Below are experts of layer 7 (counted from 0) of a mixture-of-experts language model. Rows are named router (the router's row for the expert), up (a neuron's input weights, with its number) and show model dimensions 256-383. Each number is 128 + 32 x the weight over its row's rms, rounded and kept within 0 to 255. Numbers have three digits each.
After each expert's rows: "comes after" lists some tokens at least twice as common just before its tokens as in all text. This comes from a sample of Wikipedia text that the model never trained on. Tokens count by the router's weight.

# expert 16
router:170088125202125104129117134125145146093132117177124148133126107128044108134125111123127129125151143131114137205101116083108117131138128124132012133170129183094025124125123147139078232151132109107124134130097134119123127111122098156128138142111134197140147121148129214144145146120130090129141140132147132119133133210151140137114127135121116124194127156129149161125148170109063092161165
up3:056105142142134134113155134104107141151109135073090113090121130101139150155153172111142057120101100144120109114137101122120133169098108137092142057110117100203179085145147108125209135120093151098169138154162113145120135107157101094150142139127134169156136149150128151097106090180157098094081177129166080151154173075102133139171143135080054145137096085170141019144107119056153143070120
up4:148116145131163103147125144145137136199181073110146128147144108102118129142139174157138109159091134199131110101175130138131117080065125114158118169153100151148116128144134120158093125212138170092107198073142138136112115139174109175104141129138100117107118133142111168088171108118114120124146143178114108087173151141092119115113150137124078146143125166159097158139116123092148139167150
up5:085137084137068166166127136077083149221151098166132134121135118179164134125155139186140103233101028119090160145143115170098127110123187102142086111158179100049118114181119155134086130176137120142154115095109136091111115081098099144117132160101151102155105088105046092121137117114090061098140171090099126139131065091147109131194150165153162099142194115179121116120156159108142136121167
up6:135161087133109094083186113138158118100103108138210178116113119122134178162146090158109204197142155093146107037110142130129087116102143104125110153070106169103128110144182118173131079149105131159133139082113112189093130099136066128104162118166116167142195146126096128151144149126173120160118128181138079169095115110137104107163143101151163131128158144113058197124115119081114153109074
up7:201122105146131121122119129108046103109095137160151132158175142087129126142226211130176100132128077104099126123145159157128171145116128181118107075122211098070140137106174145128115165162130114148093072167166121133123174086150100168122111173150086102136101094107135109118157122105072099119090167104148121137066130131108102081120159175116147100166127162098134050162149092085179146154141
up8:089103204089118134177175127132135123129114125100147114117086094107142179124123152145133155137108112101174117102122117192161119089130129121101098157140120192108113126132129075179139093084124107095118142096124105118123166183164118104107093083084113114121150086072135120133103127143119117105140131128108115127146151159125053101128159117129103170083143075151166147146103095138095169067104
up9:163126175109124181130170154136147121161155142130174195111037132146180135134129098175127160106144108095105157155113124146145184100116116105172117094198142148188088168159144111129114131110100138137103144095206141072159120108158149163156143105108162173136106094100120119096165113161146113078102168130116113095073149155132109160119114133170107170163175130185112141131163085098063116135111
up10:075106160073139137126119171131112091129123135085091120134119131103142151140160165129123141166102048115118099099085140131106121070101077143093180127094141134132167127127153126203145124116134124133140155095122114121126128125101140121100093116122122101176119115135142067071152126118134117180080099075136116147111127119112089098110136124148111075129148135166147138162099106116139155038133
comes after: " |", ":", "In", " January", " August", "1"

# expert 6
router:173082125201120099129110138123136145091128117177121151138128108134045102132122117128129131128146145125113137197101111084109111132140132128133009133168129173094029120126123143141080239144128119101122132133101138117123131116117105155128139145116128201153149115152134222146143152127130087127139132123145130113134137212146135140115127141117119120193131156127145158124154169112063102163164
up3:118128129095112140140126121086046168135081095118121154080121144126172118167156144090108116188086097104130134138124091089101137149137112077056171175090138122139142131106156152101154152119077123088146154141108147083100130129151072109199125079138111185088123133122145145107129067172126082111119147064097137140175166106090083151121093159091097149094143141174125132138125092140094137148082
up4:191084135104165180143172179087098158099134075064120156108141071156128160130078155128161115196147106141115025159174170143115166085153132102168126108146157128068118114132163165143148152134129116143107142139156094101121113141077133124066068117120118097109151106087069099139132081143098100153151078134208103131157166145100115137107092111069094113166101154131071172107118106093120119119078
up5:104132151086104112111113124096126074114112186130153118109127143134151117066112164163122111214107098103084135159174103145147129109157138135133163181129187111118157126145130119112070097113055195152088177126110132160139110140138059111135128100167102131116078112101140145093164142148104141161068146093134070119127085146079163163080084100104144085142202137201141145122142142118127118135054
up6:083073156102095164131170110146130167129137112158125120134151188127126128165163108114069158122149121119121123055085109084095098142111115097145097138158106130141124119152196170157111144136081127104145142109115113203110117092186137087111111128120085184129114120119056089128128123139128128121133065114057095160075139123103060135145125124123101127071229110156067137172119135117156153124164
up7:091147080159061144130146154136073166178157138167131134132104149129141208115184131106118089177088113119128192129145150098102128097175142080153140169166116136176112168138117073161159125095166164167093123107154111156090129121111114140081115162097093178102146144139091114173081154133090132101091119132106161142154159198145153173133120106150102164110145103158092169119113070141128217076071
up8:098119147104127161099155096113125135100152116124102156120128153086137109110159127059118154147110024079148095084155096139091133129122144125095126138070241165088049144119145166171110068101122135135142155149072119127054122156089145078095128124111157100114083115120108191072110131092087172149121090155127126098088137133138125107154129110120146120106168082152168162109118171165105158163078
up9:078118154095095118127195141063076109111134090145120138103162094142083112176139166119101126155145115086140149116152129156097124134142166159131112097097129099124172172123106110154099152110094143137129114071121103117112084134114107126091166097062129150181094131159116102161156133116156148090115132144101081069108105131092082061098119132097165162067086108132081113164111103138063163141123
up10:138130135048109132131152176137090143126146102093151185116172124131138139168155111158177135077148104172152120131164137141159127097127115122007207085123101085162105073135178128086098127091148124176101142118114133131112099146103085162152110108102075170152128126099157093097129137114163079120155082094138130108108115128114051099097164101115103142116052135108084154135096153158092117089144
comes after: " ", " (", "–", "10", "1", "%"

# expert 4
router:125111092161124126132046125125155168134133173202115164121108077141103047185137144145176087158200133143148163144117154105098087129151104162135068208155132168099029136098126173117113219165163139102105155135078129104139133100074144130168120107155148134100172142086121094137118178153133019163122123167175126107107149202155128134128103122114080149134107104136163136110121148107092105159112
up0:216177112099125122102110084151108104142173160173108110114114137120143131202139170168161136184123187168103063157125132115131172107101146122109124169167063135156058117094143086139151075146145154130106150138078149120134165099108116169134123132123125125157118087095085131169120074103133138075095138131175164087160129158161107100164101165147132134164132137109193147128157122138104165150089
up1:094199166078103108126141116109109200132126215150127114165113159056142113097134174086129081133119177186129140105098198072094125205140160138072072213150131117140102144154091175154110131137170162147116115203219088100150087144211134121142109113147143137172130139101110093126084139129131082110128169156131086096134129209136094138106149073099093170134128146131078172138144162147114169127145
up2:078143095171056182181141093158124144146121154117147069151053115098113128155093158173060094158119149030123170121110136094131122085118157115145155150120128100110139132110128122138134097130076169133121193145117116114143149143162112118098108094128140109130075134155133105164129150130100135109104076147141109141102092182147159065131088138157144168048115129087170160144131102143187101166128
up3:132113087144116123140118114138111100174114120121094139129161152133112123172191139153104085117140086088190129124172141125099166120029058176069102151071155114110139106089129113115162112082096121127120132157114118148133114142088115134172116117114147112138150137125183144155129137164094103118160125177156153098118173112110090154083097145119067173088077120182175108102115167143121136168086
up4:111051173099182175078141091182115153147100158085154115152121117086127151140152144058156093105102132135105119135119212180125077105152161164096178152043149123106118097179152131086118138127116144158038138148093136085124155110094145128126109112128113062139085144128120103152122079134168160166129103115173094125094082118086140157134089161048140068155110133124164179162153154119117092123124
up5:044127138126101137122090137097168223171129138150179085158083123166141165147148131168159145100125105091098170069115169164091146165107175134137151214161174101109120093133100159134133147115114137125093147096110171127132129061080127138150076132127129159189082106064148121154148150133146108144139182094111121101136117090107136120168158142177164122135104092159151164126133149141108154131091
up6:109132155089114169085126085168168069076096115139131183086122167104135123183141103097156098202087112142117100090163141110090160116183127122067048184102108066161169130135138117153130144075101146128158161126102157187069143131150102090123190096112087201114155179108097090193135141120132165096151077121139170172058168084147062107084076107158185139081128103162127077122137142134122180103110
up7:141075112131071132108128056085080135132120106109155125155141087131134118124151092164143109153127119181136128150139152145118182106082111131142152091135188127171105099161108146140121111144123140121156062160134097116188183094122069126117112112115132173109127108105070087118099188118099185039125153165110150106118123141117114174185122080157123144108152078149153107164147138095162157062099
comes after: " of", " the", " in", ".", " for", " to"

# expert 7
router:103144159147145141117135128134139125053169102098085027137141096127128164103123110096124221132136121065113116108109000139161156146169166130125085169119130103113092108140129113123142058075124148135135127149173136134112132098220111147146224163123184083173100098130122128141123128129147166151133126073059154103115109123098139109118055133141186140156135194122108108131095126131056123125120
up3:129108087116074145119122136091086145134143104151090086146137143109186136170095146131094120183146100129122119115133090148110148101151093175100150142117157068083100090093191159091069112113158150161095155121129112144135138127121086101158098131113164114115155071147105113202160117210137128120138152138132095161125127110119076113119113126112043207116124119121064104123108138157116163146168
up4:140062119123151160073156123154126180112094087075147114150165153134136123191112118066117093136097094107118083149146164227104115110129146144145129084162165109085148095163107134135128144117102190124118152112124121128078155170146070156192115144106119052153110175075138133141145074155090104144138122148113097114105087106157150156079035149136124121113095145152168212151143138118169155175108
up5:121157153107122192114150102103151152126096060127157115092150128112122177106148128157142118136151063127083142150098126179118083121098115070111184141130160093043122070145112151135118100145090138122095173128150170156137096087130055108137148150135190095139082135134117105117147152113090087154099104141112080081110100121154125087142203099152194065097157172150145175090094114133126105102121
up6:111145172094105117112218099170155186069123117128103101118138110152141131153158095100096122137145158099140116094152143096148185169129065114141121137098079084009159098138093166096178183126167118150148147146105139173131113101121121080145161176124088163152169103122099109136097169124104108116169129143109166172077149109104106103112126093128087134152135117157146161169167161129163159120122
up7:212099091115137129146133150131092162114130159106140093118138128154109111167137117126170129094130066108147137147134091123099129111093192096130137102133176153183104118172125123152100137150139096151131101113137108127175114100130049111118137165121159175128112128119085113128091203182118164063132125112184162108172107165102130150159126152217122116096115152108082117159121087150112137087109
up8:033056165108092089108092116116158140108134119072100095148097152121176171100129173129130173165132155143110119139088042129124169121083175086127141145082143109104146107122104194082109152105131108031091099076150166156153155122083063154119115166105145153156138114138116161097097171121103132147171049134112090157137108118107079067144138082114134142113115124160109176143070096183066132167111
up9:141118142088151128120119142146129080108113108121076123075097118092150133082133117117141156061130077156193168099097092180101149137133088139130097101163139108109096144148118119109152122045085145204157118125120098130136106106159142180114180192074123136137130116095097120137086179105091115111141112146130053136117125100104123169090112139103099163040109155126117125160162142127122107130082
up10:052144151116149156175150204125150115111152185089070101137124093093106146117145137100155130146125115135127118129107109180172098139101107089101155046094145134164096089125119183139119110117102123188097125138181200110125074139125127073095079064169072116099100108135101074166176045098083158132082082087122118119117115077119118115140123137141079145086144137126135120151109171064130153120135
comes after: " ", "|", " |", ".", "–", " ("

# expert 20
router:170094123188119100121111149118142144098139124179110135141120112130068101128119109128125144135155152129108134198098106073108109132138134128139007140158133164081025120124117151129070218149132115093131126121104129111127127115122107156122153137115125208149135106151138228159141151120131079135136135120125122120148151198149133126100123147120116128183132158120140166114149163101079090165165
up3:161107104127105120124170144108077125167124121102066119117146132142122113119178138120128108107168120124139168094083135165133128183116147133129106098103143092066144152091140136106128129083105158123113203099123103070139118094088130105104084135184126163125139101103086202118116026171122158111113126129136057157145098092094097160119070121112025150133138091178131093148130114161086179185094
up4:189048149081128215085154154114148176107108139140098116131116154114116188122114166076095074152126098185124121120127123154141120129162119097090141128095166170110141091104162075203086150130109094164130130051114148128132164141169163114151190168156121126102131160157141092200095120079132123116153120116160105074128116111137132137078142148096130130134084088107138169108156116078145156097148
up5:141124149109085135147078108119130159131068096152158118125148129127120154136151145144121099164110088113108118102129061152069163150114139165124092170132165150103069134167072171119107132097148140106105188120166119098106110139161087130139133148113127133131072136120091081108128101061091122123070154086127073112098064164107095149142101108093131127102191073150094128113183133086139182151093
up6:158143150145099176106143084119172102127074181120138092103079155154153121128179091126122081141115135124132115143159111101148101091135132132086109110058111126079127134091148057178112149171142114109132199059117163228146115128133149160102126074115118088118149167126112093184106117094136170112117100161098125140099130070147118125135077113158125121155169147133065133130152132120109199120134
up7:188121116147037180105180084059050156131105098096169051147183090118025135178141167145135117082150086094152119168119107097168129109113105115123130159155104151097103076135135117143131054130113100162083140108158110121070082120123079109133074090107129143135114109166130167136078157151112178076118142107150135120105146164140148120163097123132101182105169139163100133135096101146109191147111
up8:105140111090140123150152097140089129084089095110081128092177110094144121130180141116124164145105111105139124142154137155127190076126084115124154121163142126192164085133175151057073134116126127116143114075144126105132098239129122046156138087102143099133115133113134156132115129147117132134131053116146107167140136153098125103132141071107079186056142141123125103134110095132120111067099
up9:126133156104097130181154101099134116138146138174133150096141129102108148184150113144092143110086076151174113104107091167124140160127107095124101089146161140149149080196109163106152145105088167138121096098148088155091051110089153211134201111084116105120096128092136063125204153125124133111097094107135073143110099119144112133146092139143118136108131127153165150210160119150163107097091
up10:128189189080097123129116187130072133128178089141125131181140111133062177158174127068097095159110089160115099038154122113166124099088079087147168131102114087098161121152099166138141088100081103143104138094093127099086134186142128116137128171143075144173159111087102092116117141119164087117126091111143159098112155100094100036165134124105066129142111165124134146155109122114128100091139
comes after: " ", "19", "20", "–", "18", "17"

# expert 18
router:165099124192115100106157095126118151085112112143115134135113179149078126119099114143109129097099139181118125164102126119109151122133137138137082098125117116118107103149142133160081215162092147106106127150156122126130124110100095148119163131094079230150142135084124205141155171132101096135178136081145095112119156190124151146115112143135121131145135158116166148137143143109054094126181
up0:157164113098134144203128126135196127124150162121158089068111155088071116145121127167126153126149134148110110145082122117169157122147060123108124168154092112132114107108199139116139079169153114154101115164145110134188148107103055151146166157102154103172072118068094130177100130148135126101160101170118136206137084081137077171118195119119149109090132179111123131111130146084109197133132
up1:184145132127144132086188080142081162099151128091167087108160170102125065061124164177132087138124111162129135130053196133112172153105126184053168166116159083150092122138193116082120078117155143104145137167176194078131110183143093155116098132109143158094120150093132114128156126103173043138112153161140095114118130160108124180144135078152128106160159069160136158117123137091151143121155
up2:128214104139082192144168103105112121138110100074146133135132129169082168176125161227120145143131100125164096115109126110107073097087113122116134137089097110153134141094146103112109048117125117093101158150160094138113102158142148117127113117115116167132080172112131095145155139112058158149120160179151117156090168136102150089167072167163123167097118183086117148111140099074158092133092
up3:109134115085099143128150128116088122146130142143113103093114091082113187191184112100131083155108058155129089130133164101105146151052073168108123151132144142067163127136208234120103156142143142117111094198185092075145106160073106129104157153103051145077172121098101172122116071159071115107145130153143160159118184137137151143077108138068147138130122124107129102076100104165104127092142
up4:124127104058169160148114105149082158132074115045110151183160078127133123136120146062089083137096144093111063134152160155105138170192124104106142128104155152098137083142150106129132149129123153132079128127118159114165140130179084129098106074106105081141114156096135110158118111107122098127247095107149102110078091048125152144096089176150118114131110197131132122136078136096125185141145
up5:155155141110103131094138099150167126130100115181170147201095151164103174088110131192102127131117087095098142135137120187087111159112229148160136093110156111087121029194112113148111126084096156123145145099166147123110148109138176129152099151055115097170106101080112139097141138077102097181128131092077149104080105137123131126128129149103093082099124118152107150082138110132173194146120
up6:080183143130065158142212094166179115111119142132149109139110122137121148183132094061075117115082168127106098093159137136126145128146144123052090158074091060111108131117151175137121174080077153158068118146090153201079110103075101128086116120145062162118116101096117142181133075128132188080135103151142107165070191145159093121185119084181091168145177118119082134156144096096053140081129
up7:128116094085078130122124130123115179089128100123182122160191104104090085173113183164119095102117062105150139087157160110058186145130158170121126140129144105144135115170145127185131119234199121146127173133147116127150099135164115116165142094107184147104140162163131110125118201106110163092166125123135135088153119163051136153147185122189124117101158115168111113078147111070158124107129
comes after: " ", " a", " an", " is", "–", " as"

# expert 25
router:108135184181126129100137146129135164143136120156139125145129029139078115142117153106141132139133107139135129151133134063125112128151128128143049072134144165162000145134167125143059167141126127108115130153119116111088136108086117167101209164135150149140126141135112187141129118159121107118132119107093102077162137122138115120142054086124146129134112115123128163120137155109078079128162
up0:201125131086102175160161164135097196142139162086141118117154101104122145134110134147087139156143168081101104137158094121115154151092017135137097156165128124062090115091151088082083081142144107182133144066157122136106144117083121198108144166153076131187182115200135109110134107141151123064116091115122119054106094125135104133142177091129112093135124135081169162073167140091092153170164
up1:086217164138124100131174150136098139114141125157132122106141077125118092071098171126126116095092095137137107156051161168099094116086093173068092142140134124143123133140125120108105136140138162126186127164207141036117088102140134131141094087193140157094183124085062139121139104096150125158102128122142094124142148163095129116115060053167147138087114124139067110123115193114143168174132
up2:098171111201110149194189106098133157159116075122165111152134113145052175164135142105074152126123115167107127163118105071100109058123144150163107149099071132156089149147174082151136076115094136133157176183165129163133096162148163090110116078119161139187103202137042091153108094140075168092091096190083132127131099143100138118153068154167149126073096077085149143116134101147160113107109
up3:150129125116136126172112144098112079128120108070131078098103095149102127158132140111133029156144106135142163097159109100121128154138075125100111157129154201134128082169170099082142144061135161145149108181148057180159179116121091135118143121150107079090165160081162115207111050169097147136116117119129131131181190108148131143125087107108114192098127084131186101080064118135177164083160
up4:176119173103134131152143136140110125127108115110141175127191126181110118152125110085138107142094119165101120095110126136166052100120139119145118098132121105143132114131125167182057120165066133086090182144149150107093083174074147117093145118162110072151100163086077112123131067153110098111133071169188106108194108099051114133149068127134147127167124147131115157166153080105120117180146
up5:068158163091083151131119124164113138139142039186120132158143111119174163169114125120158097139077070121106167164115165150115160175104170096133158148112127099075125124151155139173146087139134103101139172122087120152152125095186096074088083095142132102141065091134092088072144138124087080144127137112182109137103084134099131089142147114132164083166118178146154139070121108143127137170154
up6:105104146086132154102145101155255139122103146133153139117112164156155135182140069124114146087099147131144126073178099150167112145095095123141044161111102081112135119129185130118152176129136178166137082082090104177098113148154145116137118118167112150191229124111078117143083124127143145080183158083130117155110127106158108134098058094218139132092149119135110136164089157103099117124088
up7:115110101109009127129133132109126062107138097163160093133107108136115118120181166109142160127138109104134168067134098131146140127137130087150134112134169161148102069195172070160081136140115113191126146122160109137111179095111060116094092089137143172079124127144137141173118131076086164122064138113108106104117145123102116152130097097129132119065161144112140127124130098100115173140195
comes after: " the", " a", "'s", " The", " his", " an"

# expert 8
router:162114156131137097111126134128096155161112127206140168113144228149058123158140131127131148138089131112130179229139167112083138147144132113144127155150120194094091160116176131080090126187111093108098137148065128108160140129108097149115132114088161105164123115138108134088155103120149158085108136182122108100096116159164109145152095150125143130156118138107118130117146147143062086124116
up3:151148085127131142178087071122091088162115109124140128144131146131077152181151123091163076138123086111097142140141114128072148156072084132105104146110143100123185064109151125068099133164121144123150131210113107123185090126111106151128103140200121148121138071152122162128126068195100128153105130122160122113179149128131140129087053136119105126078056103162150093137124105168134155167116
up4:168070126115115132147177136200128191131141112095169145161143189151120169116127125112128109137079126122095071091117195166088087127177183108146085182106111110127157132154134119114135121176130135144070125110140145145117128152155141117133202158118146109091095173067118124130129086102104124137166052135167127110120128096101127125161119151104093126151125118156145181149123105063107137117087
up5:079142127110108104134119122155135147158144124238129141181093120109112157112101106144093148164084073092108152148113058171110158152085121124156132124159150155085135130158126120169140106107104078105125145102133126118091153083183108135126146138110173080157104088113090086104191132119074118146108141126123131093095096139122099101138102147123149094110123111154145130115169145110096132148115
up6:137148145089111173120140093137157137098106149153161089125101205199155170149125109122072097145087136092128081091103164137093120135066092123131067149118069102132113105208158124107146129091135147129153131139096140162137101139137066128055059097116110112173164112113123136138050118110172128110159068118109169135095160121153078160113088183171102122095166135148136178089140161139158161069127
up7:151124070117095099103115108099050082107093164128162099121154105132108139117179187094070194108140110136125034105112087116148124145145122110126126160142179113144144141138127153137139145158128121153124136134126119142151122069126066141121076079101132214123106142112124124126076159137101169081073127161146138072128089130075099177172139101209107110153141168104125104123119102104140138100134
up8:142068111112118092128124114114115134156089153144104140188097212136098109140113090092092167156129113092123119134116105098123164152102108098110119134127139143111127155120136125123093102143142084107119095066142163135100105138127135086143080144153190116114124152143082164129128137174127123156131024126151123134165057154137118108101076157115069121111157139121113111136149118177090144134068
up9:134106142112173051099127121124088066166120121184105216116108095114091153125146127125115128056123097159156123125135170106084051145163135148089120100095093104203129148123094144121183164089129135109067107072144150128136074112110094133124151116099136111130146142147082169115168152079120175089122105147127116086110132104072165167162131187113130161133152143155084090141127135115103143130119
up10:081134148123161142114122140079101077045120109087134161086101180124163188098146149138137137160119106116131101142102103149152083142133116079071165127148111090162113132154135186142152107119137066103155176138139192170122207154140107125154115145110114111107152142119134153149139090092116073141139099118220077134081067101096065085106130133150088108143147144117115118141116144120132148068122
comes after: ",", " it", " It", " and", " is", " which"

# expert 11
router:172084133198126103133111129118137144094123125172124152139126105131044107137122116131124128129146146132115135208107119075111116133131124130133009128159129174093021122124128144138069237148126115104122139125108134115126129113121105160127145149117134201153147122150133221143142143128128088120138138124147131110126135211150142132115118139118121119203126154132139172118150164113068097153159
up3:089137104187081149174127122090117085153111124134151106154145129137189105147176195106128129110147132102144142073102169119078155125093115136135101123103186102059112129108100094086193105103121126130105096082121111130154094148056041115078130102117098163133149071143129180114119111197126119091151117130132128132141177112154108138120132112134138154139114099138160128186091109086106177156125
up4:124152162111124125126144112097170100143105117106135114111141132143090148079130138150112136160174125082162112126169127136126127084137131122113121085108144124158073104140147064158136201121106154163069173090101117151086122108088130132128129115129091085122131167164139148181141086122098162166135147152139045104110155148130133110123108173106135099155103119144099205113186133075097138096016
up5:113095192120111089173161127085150147165149119141123136118137088103167113086161132221152135096112064130135122133143127193131154146044152187057129154161234109105119117187146124090162072094085166127137156126064131131151173127119115129135055076116121096147130167079114184116144097133100128084122159084172101122076108165129119153085070075140128171125105132155122132119188132067134128145105
up6:137180174112086162118139116136179171111095144086119129101068146098165129145149129095081100166125165039143134040146117117074093122139162164122107154067136134162108120139130124144118148107106139102131187126151090175138151172170102124078159129102098136139077136102173108158182119147101152110106115122069103205093149115115128114143067102100147124110179096120137137141138105106091158156092
up7:131127132146173167188121119080079079166133094131169116152103146100140147086135154066096148104142173106112071140127137127050108115175143085140140178093161106120131068108131148183138163166117092149122176140148107139159146111094127096118111067190149146149144154129130132220129133145138150106122101142097111088099098094136147113104120142179155133155136109154119121147174164156170108127150
up8:094133163094129153165128132133104152122085135064112125087141140158119072117158121150155100144064078179128166085091082103106164095124096119107147165110155118120192102131135140148170110108100149120080119079159130108069097115047094135070118099091148111157145131100030122101158117133115112216157118094111134150119117129110077137148112178117129144135121086144103112134158154114113142134153
up9:127119106053099180084135101103127080167100098155157129155141119110104165161165108130077096135139097185154109180134158100104131131152115159103116100046139114154127140130172095118167184152052176103088171090102145149172138129166121178074110090169103112118136122084144123210150148119151095110028154109070088171125127144117132083110155091120138170123126142178155139153141130126124136140116
up10:122129149110145156111149105110136092094101051108125129137155143134184137118124124152098071144163140101121115104125162109112045135131168115093115146077067093124078141149151142111146126147086132146113097115131090140100103173095141138105071113165144102113121156089101059075134130133123132164096091163142149132105139145096072077103154131131084138127139111150125130126144146117177103107118
comes after: " |", ":", ";", " –", " tick", " -"

# expert 31
router:171082133196126105133116136124137142092124121172128150136124115133042099131118114130132138125153144135115133204104115079112120129137129133143008133156122173094025124131125143133078238149131118097119135131109137119122119118118110154131148146125135198143144123148133217146146149130127091129143134124142122114132140216144136141112122142118117124190131155133146155124153167110067097158164
up3:171202119141101130095119074168143112120101091122117216100136099126101110158149137113093121153149090102099119125222147089134193139142132105077159157114147149151090127073133116163186108078130121138129130054157094078108138173117133079147128078112095097112128146133126136112189089160177131120093169148147115154148171100079068090134137143171109126075180168148092167157140150122054135146106
up4:127095141094200122197184188138116152127143115131107125143190127162130176154113133081112150150120163071128115097137149187108096123106101132091117171183120206165109177134124086110148151151108095138081122186143056064136096148104140148083164131083125133110126150125102081128140109093118086093170163121164100138116067143117118124121085155124157136153107128121106127155117105062137104125096
up5:168102195092083175168074171131143193164101113086154070129127112117118185176124136149176182200073107102094183101103112184125091128075144137143134174140144112103126165122141142146075134183131183123102125081135140097140128050149117153150135142129125099131147152115072130072114172123109118158112147146196129092119177110129110151134162164147156139085218074122121164119092172095136106147119
up6:096181177076132150119129131055151091131167162141161087082137102179103170194125123137128113134145138180119103093119134141137180097169126113098081093090213120138129124151163162146125209147131140101094119105135118195033159078203077125102108120172115152105098151155132138175130088136153137106199105127119124126182115112122139134109042150120108136173168104114102131088144116101120140113114
up7:106106084155119137174116131123161124153150158151128130078125147085084089172146153119144154051182030119150098141165140087115173110164138153176081139164183150108140106068097135143137079169107083086145097119183108113133097114088067122110104110141112189110084138125124092102130132151127108103090139197131118172164110167153100119082184096173166148092149063178134124079111133112136129109149
up8:084135144079073120075155181091111097125084116098137141132116180113137178110159123096087139125160124123181101118150120139113174075050110097117081168087219080112194062176142104136138065123086151081137160105128098135096121150154167114135118088106129141132112173097124143139214149119063130166142082112154116130143077119181107117142091094084130143048177136130152121111119150118097177121112
up9:131130169114093121102171131177212082160149115164127086069116063121140127156165136155145143135133124152189095120115096132133063143166138103141136075189130143157203118152146112097176170053126134141119122175116101167131115160060148164016195184156089139067180176128056084130111097133133146125095139110152132134105128169106097093159114139116152156173127139141131121138109097107154146073132
up10:110125156082089151160173153140142108139127141143109117126066135140107113125173133128202116138135131086145086116123109135130142126125131112109130104063101101114121175119125149147155185126089114162083101197183080105149147171143142035101145119090115125122114131093074135127144130184174120085120164139158149107102067155078150119187114113107152055151125147151131136143071138143157141120085
comes after: " |", "20", "19", "4", "6", " his"

# expert 5
router:177108190216110136093068137116122133143093137174127141137110114113084141100122151142136104136158122139140147135143182086111142124102152131130069172132142216086154156116145136091106148176131109122122150127157130103109109180102122116127075115151192190160161137109124196163079151153095060121124129085144105116163140171124107131121128087101123095161135181136132104123142149141096069146123
up3:146112130064121147129121109129114128109154107111123151093142134155094128158114089110102114180087128164151130108154111110113106176110064177102094168087137076153156086133156110103108139100114190160133130115132141125106121164103132139160102114137079084135124115125176156133098084161091153153146150153181121151140172153118079123063099116121089154116107145167109118124091131169137174125060
up4:096124106120113115129153161188123139136133108087106167214107138111113137140114138065160094142105102122084087127131139123104099150094157166121064114108099135096065150122131096125141179132127128159117125099098153093111105146131141093165145118137098088077088159110142130108085099127139122199191103157112069070065107125145077111127081152135120105134092139143162178082112191111137127128173
up5:098128140097104133124111103164126132164104145129114110137099107079094193122123123153120103179132072097099183175130117201109151128106172103107146148146163133089093157166111138126113116175122074104112082097094130155123137143179090071170127078138122126211115127163130113094124130145092113121132141104138090124157126158106114062128169112150131074133119124156089174105137132125141148192108
up6:114140134111141164104179089161197128094088149129222120163116148140153152146170103122117148155115133126111112094138128103073140157127158124088097149101090142138150129145131163111120169087148156105122112125080097205126131154090082129096089161113114160189158125102104141195178139158155077093116145155186077149088175139170109095160121104196132095157164134140097125194135114104095139094135
up7:154083080144115139109125166112102126113125143100117054082193164171197130120157142121072218093112078084207111105144130141135125098116120109108155170119163091148121121163107165163146109173204183232150161087075064145154090098087129169160123110097088151070118169125153137128065186132072127088125144126129121113175119142059151158153066114215165161111134126111081076141122087132160166095124
up8:112087160117136108143154129123117108089129153116105164142127124106120161146108136095116135171133111087114098105122101126154183159120165111127157133065178137119151125165107137125125111105134142136094130085121149104165079166132113113183125090147129138126105125067117162126161149150067143155151053056112113154104162212146101098076104128090160152112130119109180144113093135204123198145114
up9:140101128101161173131131187095153026126145134139149174060080101126113158179139134156077126066147143186209165116087069086150109103155093175123126143154124095150128159153150134133144135098079154168109132091087183164154134079167122117138132116119078144160114127092098110109096149134109091140153113109109088139093119145081147136131139075061159166105161138114083099177151105142106152095048
up10:106138099120170096105156105103131094092104118117155180087110085094093156144140118098106172163136140090114116165148132078136107155126156125071165104068170111141113118140125189150103065093115114171155110112129171119148128142116176072152135099155080152125135178087084140081084124140099145143122123152139120100137133160080112133088141183098076132117171114147090149118059135076062138109162
comes after: " |\n", "\n", ".\n\n", ")\n", "\n\n", " |\n\n"